python train.py --n_layer=11 --d_model=320 --n_experts=80 --experts_per_token=3 --d_expert=224 --d_shared_expert=448 --activation="gelu" --moe_layers=[1, 2, 3, 4, 5, 6, 7, 8, 9, 10] --router_score="softmax" --normalize_top_k=true --routed_scale=1.5 --balance_loss=0.00219 --balance_bias=false --router_noise=0.1 --n_groups=8 --groups_per_token=2 --init_std_router=0.00876 --lr_router=0.000524 --n_head=10 --n_kv_head=10 --head_dim=32 --vocab_size=32768 --norm="layernorm" --norm_place="pre" --norm_eps=1e-05 --positions="learned" --qk_norm=false --attn_scale=0.177 --tie_embeddings=false --parallel_block=true --init="normal" --init_std_qkv=0.0286 --init_std_o=0.0355 --init_std_up=0.0409 --init_std_down=0.0409 --optimizer="soap_variant" --lr=0.00689 --lr_mult_qkv=0.7 --lr_head=0.00702 --grad_clip=0.5 --warmup_steps=200 --schedule="wsd" --decay_fraction=1.0 --decay_shape="linear" --final_lr_fraction=0.0 --batch_tokens=131072 --seq_len=1024 --doc_mask=true --train_tokens=1102000000 --steps=8408 --dataset="wikipedia_en"
Below are experts of layer 8 (counted from 0) of a mixture-of-experts language model. Rows are named router (the router's row for the expert), up (a neuron's input weights, with its number), down (a neuron's output weights, with its number) and show model dimensions 192-255. Each number is 500 + 25 x the weight over its row's rms, rounded and kept within 0 to 999. Numbers have three digits each.
After each expert's rows: a language model's description of what the expert responds to; "comes before" lists some tokens at least twice as common just after its tokens as in all text. This comes from a sample of Wikipedia text that the model never trained on. Tokens count by the router's weight.

# expert 23
router:512501478494484462529518511496515476493556480479444502483486555468502486496525508500492466489482507529511477452451555483500515441523506488480518558523489524471470483490518479503503480506525501
up0:519469483496507501538521520498477519467501532508505493523490517502479530497470511525455514493459527526453515508469533520539490509537495480542502498473527491514519493552509512515480510473563466
down0:522490497468461497477512494504534522481507488470495500506497491465526485449462476464500516554518505490492511496478519509516492484474508451605499527514495529496522498529518527489461478493539508
up1:546482501475504507480514494505515497507495526491496556538516492487516505517479495516515456523474585487466510494491510531495483484531452468440471529511520509486497494510486502474509499515488464
down1:465486524467497501532545500488481484486513519449514480505527543488519524487508535472498488520530472471492472520515524522479520466481543460497492491511499519470534541491479518481503506513507509
up2:523509496499489455513511532536514484517513481504505515524461488504513474510478521507508471539511518525536516499495492487494495493517499512504480534511510504555475517474463528528499544487485496
down2:483552485489450479512507520497438504496539479505459515514492438497508495458497549515532526550507502510529478536476502508487525532520486467493465520517509517530499506470499495529481502507510478
up3:487484494500515497490479489473473513527512503501464478532473513549512514475474499536532477521488488486495487473506488541457533523498486547519510496581495514480508526469480491562492478476523502
down3:469519495500480490526485473501507534514537499507477488495493509465489466539494491546435515459482531527505511477471472472474496468507525517504487483486487463475525538505524482482545477531481474
up4:470500510494438461497467485500523493453494472539511457547499535490476501463523522477493504486462520488479520558513523520517503476522467478471444490496514481508509483488482505508492525519471498
down4:498525528521489476488505466501516517486471484488529460455499521525517487514504484465480494495517527515493480456508542484513448457438507528537483485467463511473512505488524478522480530498475491
up5:461513496486488524526480492545533484525510502502492516488452503486549515438462498490498424511536484462523492481494482458545495497491521523497532528520509513534489486555483486509478530519509431
down5:506428497495492527501491484526514480511548507479515463503512517474496513474535570484496519505567533521471525494475490488431530529511512509494514475477522499474502490531516535484526480516522533
up6:498500476505502482461495508488475519462533517519515526501482486515495529480542492492495492484510491466486502498512476539488495531515491536508495499465511539532470532516484433492559537482507475
down6:469511498517473498482498506502474476514503525501498514501537529543453445487483478508542533498542456517522496471465511501504529501483448479512521461484518512495503538553512523453535499510507475
up7:489496524488522497476530528474498525506532500506494442449537546500543492486482475549503519516503483470501500474495508476508528517499515481501496522514473521485504481489487512484484475502508519
down7:477535494536507485480511448512459475520511515462490481484511494508501543523470496483537495469510465523479466456527508524530438489550472444484517542537507515537518510493496497480495530502506516
up8:541504505489512484493527486507491511511521488475476537529529471466445463520530497456456483525464529463527490517447474532486505534524494548486499508488493561465513542513504444479492498489510530
down8:503471487509466488504440498545482453519487522536519528488471510487495490490491536545458492449503488485544497498534526489486503506483498481494502551546509476546498456529493546527527455500488515
up9:495546490497552462526512479480522456456529506507519486489486517477501491524529491462453527495466521471515513480518504473494534489486516447484521497458492462524478523517465485526537517475487499
down9:530486489508503501479505516455444473517489511506502529511512492515558481448511494560515505508508518494479522531504482497470475476524519510528513501481538508448472467471534538529530494516513517
up10:468513514525500491519476462476479524518417545513492519489499527552499468500477485508495516484513541478520494528456463490454509520490466474487448469523514495496499470536526488503528487536505472
down10:530544500497509514458522521484496513501582456507518491519472471449500514458504471553505518516478471519474533496541509508559482507535519518501531526480463487500490543491503525523504455538492504
Description: Institutional domain nouns
comes before: ".", " and", ",", ", the", " of", ", and"

# expert 51
router:505484540456501477514545472493480498474529498536492553514513514488560508502524493556458470556514498505488557449476491530499462500482498497509522479550514549521493474500477511513516516468509521
up0:477480477531488512504481505511473518511512513479471504500490485481540542479518530461542453460493499531480497506506465473487483486521543519498475506476514501540464487451506511483571542506547444
down0:531502503533482508499521499451532464514531533464515515510485489522523538512496484510527498514499470438472511495477521468522472515462498488458515494509561471546468505506515567500514542438543533
up1:530528533512500474474495489508471543518530492505531512494523494484527468484505499497482484495493463508553495463500465497502497468483512503480470490496485502494541523538524553521519451478497512
down1:498489467504480529546485477508505500518504474480493511508500484537530449491493453531491512486545448482477469484497499462492490517540515480528505547486507492504518477484446488522488515486454494
up2:467508482520511537478534509469526480499490505518491502477524527503513482481505522505469480503512510480484516475465531514483511510499499467492494480475479478474469487459523499493523498539514514
down2:496518495503495491498523508496484513476511519547498462502484465523491472555514501508499514506510503529465473493517485501502512507478492533534483512523509506487517534469502484519523485521505502
up3:533473507479512487532526486528492498488489486549493477484517510523539479494486492513530481471492485462511493478476511502518496555472511475528529498510523519475489534492510465481511499504514474
down3:496542498511481504505532475532545528497537503435528494519530494517503537507487501502524462514467442534494507506489499490514517520486568516538468522477504522490524506517510520522494492456457529
up4:478522524496462464516491506551535498501521473515488524500511512557515517462548491472517499528502564468551475473502504443503510464518498459477454522516510485487536465534465497471504490480517452
down4:476420469503473527525465526480485455486542503488511489519530502495511527535443521487461509487487493535540441562495516513531441498523555505521508475499480521467515527524476506491531551514460524
up5:472492527505517518503473534464476519497517487493487472519498496531465493538497476487471518505476504465477512520506521492518529512542515495474452468521474496491520506489514547490502467484517526
down5:547528536544496493487476524516469501526518474488444507513490486504532475475530495478506516447496500539469483498473498492496529512507509502508539509475512481501474488480486484514517516510475505
up6:542493477507538518503525472527501482530509449526555513454448483545500479496508471458461488529539527475519469509521529510488506503487515471519465471540514469474483509500519503495499515497500546
down6:491508519499552484486507555485496543496485499494518514468501503522521527500464522468481499474482517479535467477498479494438537508518475464569500517441548504523519467522491507479482484488499542
up7:500543513544504461434519497542449473505526498499479457484473545491524488466463527499474522474491520519530515527496531487483515511487500495535533466464510498535541515473550492495531487501466504
down7:485502528517478508536507485492495427493478500500497473520455525478477436498491478433493502489512479509501525507477493477508484504504452446529493500467505465506519489539473526487469473482512511
up8:502494514504466473511507517471511534455501536480513489508499517505509465514513526481446519475475543475499509487502469539486523550475449492462495478480511533521498480486517482523485506507512504
down8:503488517521532496484504515533502478498515485492482539459480469522491449516495492513496488512471531495497463505536504502502533485514527517543518501489494492566504497476457481521474471495533490
up9:509525458487507522532530472539459516517542485512509523541474487449455478509475515513483453525473538504528486488504534522535480492493523495504494482544492471551535515519519534508488491502516504
down9:519465501499487473497512538475526453524461530481515498519514481485510478500539501438489485505558498533495545513517518506504527432507534486487506496531472512503477483502491498434521492465476512
up10:512576489530504531505465483484482518499501525455485522502493476538492483498503547532517487501489517514517494494478475455528509493524563524516500473504481457531523457518480484488511517477513464
down10:516469459496515505523490459472506538514456497534512502522493508497481520523510511472504485491527483501535474484510521504512499494513535506529530496489475537493521510506518504484526520526567499
Description: Table header rows
comes before: "\n", "==", " ==", "===", " |  | C", "andidate | Votes |"

# expert 3
router:514503522502527515454501502517523540480494454478527472514511528552529550479503475512487470470484471518463508552491507479531507517495548571524514518478555482481527492497441486477453523480461523
up0:486517517512526528477487534524506514495519503577563496482511476531467466505482511499511539476541523532505536461505490520533515497512479510538483487527499511504496511507475479503514527505502526
down0:518529529523460480499517475466504516483477509502523513469532501502503539519491459488511504443537522525534481494494493434478522496510481492443513456538500489487504569459536480497494475478479475
up1:520499523469529515538511477530528548542516530498498527554506484479531480541490455508521489495512530513549523502501511507504542523507516494525501483473491547521504483513482469506497511484495462
down1:473518478490515527536523512466452471487482503493466502537522513522543495545498488488484478450514512517501516515465479462515521495462518437513495550504529479549457508497480524538493510513486563
up2:477517521549538491477505483506519524489545462543530555475497503518515494469532456499502518452510460500504477501507482525483538523519477500489504501481500477516517476503499518493502509464466519
down2:490519515486536535532480519467472527480506488516525527516497521459543523481530531562483447495504503505499558509502546495496496562479505490478498530451542467504547490462492512481495516522493511
up3:461455503525501474500482474477511486508501503534525479550534502539494475461477494526499490490499519503486505467489475496512497475524499460511479481545533502483520551522496483506435459492510500
down3:492519503508510521522519499513477516491526485481514462519507522459474521529476505540503481464496474548483544470525526513532490478524505533496513541508515496439476475489533515513502516476467492
up4:507516482513478464514482495469500480499499475505482527524486508488535499483487493499486507472485536526562515471493488503466527457506504518490475508532509513549485481509521483505492503501464481
down4:514499494525467509524512471475438512489519552506456502507507488551513484510494526454512483533438465445498505476453507476493492499494477540481506533507489516508477476492548507492533498509534507
up5:528498466508502511527477499477487508478507506491485467505486514543534497480491487483466480500461519557522444492447513498503509542503546529492499482536478528473447466481485471484521445509547512
down5:501521452507512496479471500500468525542547478503507484506482503502520481504507532518485507458465448504418499545530513440470487456477477501463459539443480486480524492512526509523510455532424462
up6:509510454512510503520460534502492506490460529553495534500554523490465494509484469489487474505504542516470488530468502556476509462509524531522526523519502469561478498488474503468527488456513520
down6:494466530534548485505502510543539496491492524510497502501514476497509511485543543452464490488533521523489473526503515516499517487530493557555536452516481499488522522521433502500478503499458501
up7:502498506535522526464530557477531526530497519502539492514526473510492547493538494515503534494487513507473492540514495462485517481499454512453485491509510560523497526491513512472529519472507531
down7:512474496514488465487501468488551503516476504481516485527528501463486535508476489517501504494464540531480534508485480496547551470499523505556528469451483503501516513529465519499507456502497500
up8:498551486516495507498533478521497501508525513531532503517516496503463491515508503507493480513498466498453452538488517443597528512545549525452508514488502517548547532499493516479491500526503472
down8:514528484505483526497510510526471484515452524518546499477474522473449511465515505514510471484484500476547452474532517468495494486495532527501505482527514511475496506508519517463548480513535513
up9:498466508501508476536481492539517512515509524555432446539487521487502491476500518503495505507487536485519467535506431470500473500469524499511488476497498521489509495495488498521516531572499539
down9:493544509500478521542490499480502477514462506472552494506502492489482543448470460479468479554501484475493526494473497533448469442448544502514516498501518524537487481540559493466517524446480519
up10:519502484480497534500529573497499507506486519491487497541506515507521511486526439489536505498470504486472529486487511463503472539504482520518507464495490458554471490529518494525506465489516559
down10:516512480475464509533514516520497505489497517533518510529520500496493493505477494472470544531548501454438469470434454529492489495496545529519494479487474511469517585515537522504514524526502484
Description: Numeric digit chunks
comes before: ".", " | ", "′", "°", "°N ", ","

# expert 35
router:487468519459477530478520514562468448515503468531520500549477471548548504498473458482502530509505500519495493498495533490499469515491489506514476509522521495485518545504493444490504527493471490
up0:483483475517502528537539509494492543486535475491493468537439480524484524509515519505510483507484501499445507502503526510540544463501476522533500486477524530519493542477467485494522496519505485
down0:505450498463512482491510526535461510479472525489506513470502498496543516479515528489475492466478515511535528494541472506550472484500492540518500488495499496534513525496525480507452551449509483
up1:518517491491477530482496494498487496496529508506487504513543550482487526494515454455471511523464502504479532482514498506458477509519533494522492473475476483480467445456512461515518494488498475
down1:518513486475490499468552526504532447496503472474509474457475533464488505487539461562507505492489469501549528486441529462475483505512485478495537526484509503442503513478510489489505492546486521
up2:513487472505544504534493464487492472526501474518520492485452537542503494504545512477469477504501483458499495486484489459474506502509532509445516472494468508472498493483496433508485541462488523
down2:472470479504485489497483473487463500502507496513484537464473455524555489483498483519497473547516490502499512503571489492513529464454517480540496509531502480488510503515485463467496502537495465
up3:506472513515484488487525489529534515488504542449497520496478495526484557497479474493448511483464505486493496518510557525522506497504518557501500517503481466485498486500502515449506523481501498
down3:476492546508528532469495501518494522515478504566485494464484530499523505534509508459505495534505464473502471489455542515482534524499513493497508453514538466512487515528494517506452479497524524
up4:557509458490520545481499466521494484482489522495510517547508524462525455507498466536499471513523461496457531506498485466479457504528523440502522528496465479503470541464500459520483516487522484
down4:493486494507497553513503495464513508512480474505502504481503474489490445505495572500500531486487554488496489530499467488503507452449482493505423460469537524498523508511506530479528512515531525
up5:480481525538486478524501488525508490472500461506491482482465519481463509514502473541482496534506486500468481535514499487501438523514488541524522516525485478493487484493505509486514519526515537
down5:506478511482459491507540489478480491522500484477521537527478510488503549487485483473495487524473498513519514503511461541494536504519530512486471477500533499488529528477513453498500499514510519
up6:506540472501513455469519527466516452478461525486496475467458514495514526506541494519508525558504483517461523487479483515550506478496518505538492482503470516486465508465518546459527508500483510
down6:499501468493500547518502532502552480498520530497523514507522465535522456501491527514490482514501468517476481495488504503516473546513503509493461497520542500452544494513498467482503490524508480
up7:541540505512503512518510464481470453521485453457494506527511552499465516538468488574504531463504520506463478435514501534499496476493504493480544500503474545521480483483453482535462480514475475
down7:498501501541481530510478459521475460532471450486503484492515558507479503531524517543532517501518473515511507436531470540534505477515517498507529530529510539466494491501477524519452508465491495
up8:513532465542511488496485467462516497499499504503508485529485494477508512456465515492496493499514505532508501502495515479482481477493506522515473519495502513481471507513490506533481521532512504
down8:491468432518542507505504491455490495518500526467529477521499468527526525480519466480496497513493484507513507493544472472466503493533513494526453515506523482511489524516497510519500460444457488
up9:503492495470495486481489471549495488476470520556468489536464516485532494513538489511476514511498542516489485516496474501471527509488477522505518496525504504482496495516499502520432469469537522
down9:487530492466506489501520476487495470475524522519520502466502472501450561479519501523449457498462485502560509508458469503526479517458497450533478524493475484544516521494475504478532533527506446
up10:492489506489514454525509500497476472536572528458486466515474452522456509528532491486501512508489534449511493462453529509516544533503512503503508500513547536502497496515477485507507507493474576
down10:508475483494465452501529528458502519525551513489492511504488490480464531503523483463521494517490508503437494497515524546509507512478454458543497494514535517530518501496502492497510487495497515
Description: Sentence-ending periods
comes before: "\n\n", " The", " He", " In ", " This", " It"

# expert 41
router:493463509474510525463479524493500469482490452524550478534507507500485485458524503463516484525485513476460497496476484463469471520461531523482495471514481479518488515465456484479528508491475488
up0:503524531469492511515531484516549526525524474477526496486459523550473520512485487509499510509493536475494516511460504478470512485477453469479498515478465486464507481479495553501519531458449469
down0:488479508483473497480487510484480490486458564459463485494544500475481506479540504506516492525543477517531540494546526489501504479473518455505473470523511499559486515505464482477524493490540448
up1:485487510505446511483460507482532502552526457554440497513505498508486525500518497493510493553534518505490522467497512464519513500536516490497500486493537494524503499518459496509498460498505477
down1:509479483531496498470511504484476478486488499516449503523499473523511471464475506451456518498509497492496493490558481470527517498522461519494496497490433535485511486471526509527491452486506497
up2:525472513503465495475466490505505499540499449520442519521510485532513511491459483507504482510525538446450488450498500458536466491520494487492495451441529504490462495482517526496523482517503476
down2:478507468498458502536497442503492509485482502509514521503456470450550488469483486478488521500483550526519506495485485493495506499468512556513526497493490460516546511491491506491493535536487490
up3:459492514544512526462498481505507474489513485545516507519497518513502561469512482500525526516505555531486552542515492517495541528502509482456514470467507530447536494512505512489494527483495511
down3:479545529481445516502529476527508462509521522435499512442515510481492519519484536502518464482549524483539501450478492503517503459504503458489501488549541500496467486508519501513498535474540500
up4:521513509513454503469470525562504456515484509489513484517470533462470458521529510513507521510499464520441512524475521467484504488523469468519532467521470502486492536486476500534495500544522464
down4:517532465513549482514467514522495549515519489537483494478490522501509507499479485520519493490475513476498513516502522500513528511521497518538486522525490500534503486468484513467504497502513508
up5:488475526484534503456528545584492528511525465476534515473496521495480475469483521457476479544514544510479453476514493487527455473473532481546531475482549506505489522483500507501533485537502507
down5:552516503494488512521502526481568502487484561493483525517536501500484513503529489510491487515538480509490538526491495531495534502515516517506486493601467499513496472528470505457494496507492535
up6:505464526483466439508491484508476511463474474486544480515519507506469522524546524513536523512516511470474479498453507518495508484514565487492512496532530529463475486521496512493478471481473509
down6:496520476487570506576490502543519489491483544571478495543482488510551508515496498489517506462475452497470498473514490508544494537521507519526497462525492468502468515519498483538523458446556458
up7:534535520485563492525491454448521511475529468492529450471484509507501495513510550493498486472498480445479483509475527499470450510468513515497457484481466496504515493527493490511546530536513468
down7:455448520492557528485479512486468513494474493491508524472456501485518509482524487513492491531515544457521490545489482507481524477455468532459518537480468518557493520525488490564503487518513532
up8:514520492524490445472493464464503499481518453471503485503550538515504478436498480557482472489521483501474450507500480522487450468488501524488525498488498494477478527500468491478489473515459516
down8:508493503478493506506530551506514543533500499510498486491471530455513539520471506509496489503482490521498537470502538511483504517504504513473497544479503486514478518513508499465520522455523440
up9:529516522451497490522494500524460484506514482514533564476516514473479507489518499535498549484510489504478532492474501504461497497439494507485497510488479446438464485493473521533509499491464482
down9:465486501504487474487499509504555533518461472476470480494472497487499470473502480549495489488498554524513494517498456470540510500517497551519469513481522534519498491489497463488507498504509534
up10:518479486534447462495527520519514497519504489483476464504470537472492524496521488506503536477474475466497438528460452491522528562519448509481497495479488542550498501508516537482452526484481551
down10:491517470501488478497539477481545510524495509485558514509473503482550527497497519508511511507530509535544510493563487481461470501495478507471470485500491518517534521483486496489460474517565547
Description: Year digits and ranges
comes before: "2", "1", "- ", "017", "010", "016"

# expert 37
router:523467511526502480499538536509477499510521479463437469518485480498543519529497515465536508502491514449497503500460507523484463494513511504466501528504511515512484532500552506510499503540536544
up0:485501511490531506487511508543494517487485537487526535489497477520540462481505507522474525512478500526490494520488509501475482459548487454479513534512518486496520486533513482529478494470477480
down0:511532511497459551491469459508479499498534449457485526467484481478512536537484492508498484473527474492513504538500509516493444484508535499504458480532506519478515504515542526522536503494513499
up1:418475509537479460526526526515499493476493542482518479473487499465540483513446513490512497486488503478432480537566522487494486508479524478501520485533520506473505474485528482495517496492503538
down1:517509485498525491500489492503524494483529507493459494508507488439484477511475502495521431489494503519515510500524482512506478487526511487514539464496502508525495495504553514514502517504531508
up2:546488514492492422513488490484467517499462527492486516495502516534510511488524466500492462466496499436532462569493531509502477498492504456475542466537505510524495484479491537510502510509480459
down2:476498546507483547489519471471503514452543527489501492495514493465516478486474491548486509480498492551528516492519502484540502465490526516501522495478492481447514511489459488514499539517488541
up3:492531482499461500533450546503489505526536495456506497502520498489532488507519495506498469497489521541476454495461559468506491468469481489513497522453495566542541553470476523500527458467516517
down3:470537520506494507549473515500530499482509529548471489521512524543500473531481492444479505549517496517531503514503513480516542512556521537508507502498482473505529465499457501467527476483509517
up4:463512438496478517501525494531512449451512488512529496504520510431531508480511470521479494459488535551502497517488498517519475530473457531491513477510505471513493505503478465519474488478463508
down4:481487518511509498530521513519551506536520475475497526516513561503490482527462529509552516530473500531545487466502505467490475502507486558526519517490499462469518486501468477506534476521506505
up5:519492515527517532529473463518454493562495546514465489499508460479510511483518463489523556519525516541503517535516527492520546507522518478528496510479521499527461508492459491527540504513531498
down5:483498516491525486499496477499512508501421497533484499481500510495470530486495522507470522497544556476482471507475482516496517491491500521479534495485469519495522482528501538470495498458485507
up6:496549498498559532557493500460497538493530463538500491516497501501531444499514478473525506501520503524514493515450469513463500512469491529514509515504511508512474514443453489509517481522465512
down6:491484534457474509464528483509494518527459508531460476488524450485503499543465477537539489490469500568508505522538464471532487562526532482519505478559506557518527477515477501508479454482513471
up7:479514510540555504464482510469501520497492517529477476510486515523505498491498490487438492515506528509493459496494454488529527524535507493497472472467531502542507451512520512518508511506534495
down7:495475487514441530472498501518513494493496489490517507500541502489498501454490486497467514471492523517516475478491544497467491461506460468463539447504504529512497435462487489491451499498491515
up8:454509480477508478504530494507477500497503445463501568481512481485457472524499488507517487474513514471488456480501494503498537505506506462472538509506511494528490462499494510500524520530491473
down8:519445482462501498485515482501519486477531498480496489465505502488518469506510520505483501503462541477489483510458503517508486537556469515499523521482484500512521521524495476485465480482531499
up9:526487503522481502508467488523525501475510518533527466496516485460519460547475511484512543466468469504475487492500528484469516485498456499469505488503539484531458455558508526520509488477549472
down9:494511498505570503511512532500529493532519500501490505494476490498499528491542502453509502492503532496518481519516501520540500484492501558456450502488520524517495511472563500484534502522507510
up10:529498498462504464502526483553507520486505539538443537488473471535511455485461444487475499504493453483492488511463528495457492503544464502489524529477491518516477496479541537495512502499502438
down10:457544503542546456503521475499520475483492520501530473483487492462472494519525475486504494533493484559525562495504519511489482485507531487461511492539492484509512497460522487507522465505494548
Description: Date-introducing phrases
comes before: "1", "2", "19", "18", "15", "17"

# expert 33
router:498476463504501523490497504562510493530478467498491518504498474522539500539443479474497505506521471530521517506480534514528539464531503541470450481543489527498511483503531504512511501509481502
up0:527521464522484500513471510505467458483520483494493510553487489478539475467499491496496441512506513469515499520465534500490498542513520493518538517486550544519480488540489507530501484512527477
down0:473498500517513513473516520502480531528493495478509485488511501533508497491487458440518527533521466507485512513491513487449493500518501573509499483486527491529509523503454498502470531433529486
up1:553488458481525516509511512503519489484498466491491479494506502539508485527476472506468453523523481489523522485459525499507522494484494531466478543469495526475482490474493461516475501471497504
down1:510510478472474463519476524524532522494534499495486490491528537493447491478448503495488506458485494539541509537513490501522479469493527498531545505512526474486547497491480490481506521486483501
up2:517482518480443492512500510495486517511530484495479482516537484492517474501466505499472488543516495506511455482486489511513505490476550484494474507524468456495471506504464529535477478509510500
down2:510530539520510529472505457570547523512451503431491471495517524491513528452485538524510516505515508490487537477499516502501527519480490514519493496497505466524492533490498488463545496486499489
up3:477517498515473500530510515524497479497505512475527466511516502503484491518515513512523505491478529527484514472496477524510552554527522496474491490473539499491496498491521518537481496476516480
down3:478479505507546519523507563478481510517462535473504489475500510494436504507475531504464481503462465509502502540537507508502511492454482465506495532531497558494490533454501488499490487443487524
up4:522485475525522516478533513503494489491505505467522515518474462545502495514538519506488482504484511563497517498546488516473540504525465523494515502507525505501544473502502463498460504501498541
down4:522515511445525483510541537524512475503537443477489505507503498521479479470461493486506527506500484496464490516507488524504493496516560457513512472517521484480505488529530551470451519549526451
up5:510463472489484502518478463495499479532496530501540513498490516544496472442502498550481501472511480520505493503534490514507488466539512539453462493491565520513514535494553516509517510500521488
down5:543496518520506512504494475495512516495483507494541527466504509480461466477469502516472499468474507517518527462490495507471513478499480530498541496463482529533517478466497546502518450531517524
up6:533492455496498482475566482536540516529446517476515522473505455455519478459490487523480469506490530517474487479523531492499521505494530530498496481495527535514460518481503505497487535460506553
down6:476506511485528533482471491485489489485470512485481527484522495484466559516533513508467532515477535498510524484527476521479550546506481460490517500505479508485481528503507500511448497549472543
up7:488500515447474518512514491488457516508514511523549463521469500490446501535458476496492537532493484473486521495491500484462483464500524536505483446470494503526471460509534469451467507492516472
down7:454487493483511503496486492479507494459506476480499485494502504496552487516549491511522521561507505499492479515539519535463478481474513490555483527495518514465478536456464489497519504450482469
up8:485495501516548493481487517552512449488472529474521530492529441523513497519522471497506515513527495478524506472516515510527496524512493544457502519467512520478494483527499521522510476482524490
down8:528492498507554495495554504504484550477501498534484469534483541536481487534467505511515473504511542448491496472441488485521495483492472483552552506512502530479516504494484531544497522538517455
up9:491499532468500475522523543533484457464555533528485486502534507494505482499501493507488509519504492499494468510521495522488502514473466499514475498491531553504515539505444477481529530477478540
down9:505513460511507515543500479481498494475508498458577508490505492516499494526482498509496505526536505489493503530473494496497522524484480466512489499514552446474535467508490523516517478497448509
up10:517479512537560547523473480467513484490460536460476548492522498515500467524481455499514533488530538502495484518492505518467497504526469526549514514508500471509516494513521522505509499568489537
down10:504481534514494538481545530490477457502544515497497444484530532467510500450469507527452503512479517533470451499493474510508498520500493536502467522492529485448496470501492518511513520538498448
Description: Wiki heading markers
comes before: "\n\n", "\n", " The", "- List of", " In ", "Pro"

# expert 50
router:531517487495482469489518492446536522563490504548529491520492542496462494491491509495503492515478503451492466484486534504471485491512485492519505513489509507494497481513516509481480486495528507
up0:485499469502483472540477520472514504466522572504467482520505469506523512484432520535496454475445529540508491548526482476507497534434469496466485507512528515487493507490469507534514488497497494
down0:505485448485494527484503507442514501509502498499446482458470504507516465505559480520466507503539498497461494507508484513545500526469495507516495505472540470476487496457485505531538498473543488
up1:503465500494526544498466525509457463462512478509458475501499489514540456506502456491460507489523532508536498500523517495466490495514505484480451483496523511504527486547537467499462497480485458
down1:514527448470457504475491504534519521498561490451468488525545505541478504518518511492505486494493459496498499527508507489506485475464466519437501485512508479535482502534453512552533526520423497
up2:526533553500524507526498512484508484491521482502510480519450529524530513501495489533464502502533478516543524512479532504505523539510436510503478522481466492504497484525458508474470519482501479
down2:489473533476487507514527491533457511485464505534452482515477450483442520503509546503501474502505511537530474478485508514534500485463474471431533460537491515497522527517478527519498501524462487
up3:536507493513492508487493454498461499516454518517495473543510514468497532464503512487490475535509510468508489508492506466504487480518522531504488459488474471499523523511496457500486518533487489
down3:497557486492522525482518522514514464511532523507509528532493542507489464495516513498472460535486504483511482488471537487507537519518520534492501489486503514507511527472495523492487487474488518
up4:491483444468497497484496534510517560493513511510516530556492495520519462513494476501491456511504546479482505548524533529424517516506506489475453530489513520512503488490475530488533527496522503
down4:476450515510494482481476487482455481518499533503529436502492482522482496504505492489534496478539477493550540525506467485482507483505452510528512489475530512522497497502521526550573480521449455
up5:522489548462515497525504497515458499507488510477502507535477481511510511538469522485495492537514570470490482486530476519501538524487484464507517486472463545484519455546495470522558487473511527
down5:532497483505524525523472485440488509493502499509539497499480503515528491450481501491490521520521511521453489500493501476509532476490482459485502505508529503465527477523491537473464508532493487
up6:506467458469505490512500498514496522488504504511474504545491507490480462497490504518479530469495504463543444468541497465515515477486482523489511481492506546482510497489510536533485502512475477
down6:527521518544512535524481498517509484456495507491544500509515518462481534479485521531533511522535515489497475501509477501455485517532490505456511473558496520477487470518479500479468510527519517
up7:487447526494514514504524476518514491491516515461470524530487526476483468531507474478518530500481499491501498471480515499469479518491513497473517497493531542532509475453483522486493505515515507
down7:511523499535488486495496510449495487492503471522509496476471521485510483489545521479546478496509482528478483466455465495550501512548478484509506531510514515573508503506510493527522530520459462
up8:474513540547495490444512510444508464489516557484480519500487498493524479488492456528503482513481484513479468475502516550519555465474512485515531504513504506488498491498489485537503459504509489
down8:520483482489536487524537524465496495501509477495499521478521535485448519508479459472524510470497504536484489511520506489517463508484498526483499451515538507488483481487507466447491512497540483
up9:524468486547499492511491519493483467555501503482509444493456427450542511531503480494460471510486468527511526531532508473517461466541517527490502499466477455515478505512530513489493479490545480
down9:517545480482504500493503495501485499519492513527461497526512514513513443502521456495495490511481512485504461530514514549509528481533519484497518497482500527442509502493484522467467497525491519
up10:508498520482466556487486465448539481488500491482490518525509488522521448554507517540487478483513542505501508509478479476522470512522492465484526515479505521473506517477509522483492479475527518
down10:484487452511512482491473514543531537427511542475444506510520507522489483492533465497496530520452512531546536496507496508479542487452443545487538496497528570473497495524482486507518470468497524
Description: Numeric table cells
comes before: "| ", " | ", " |", ".", "; ", "|"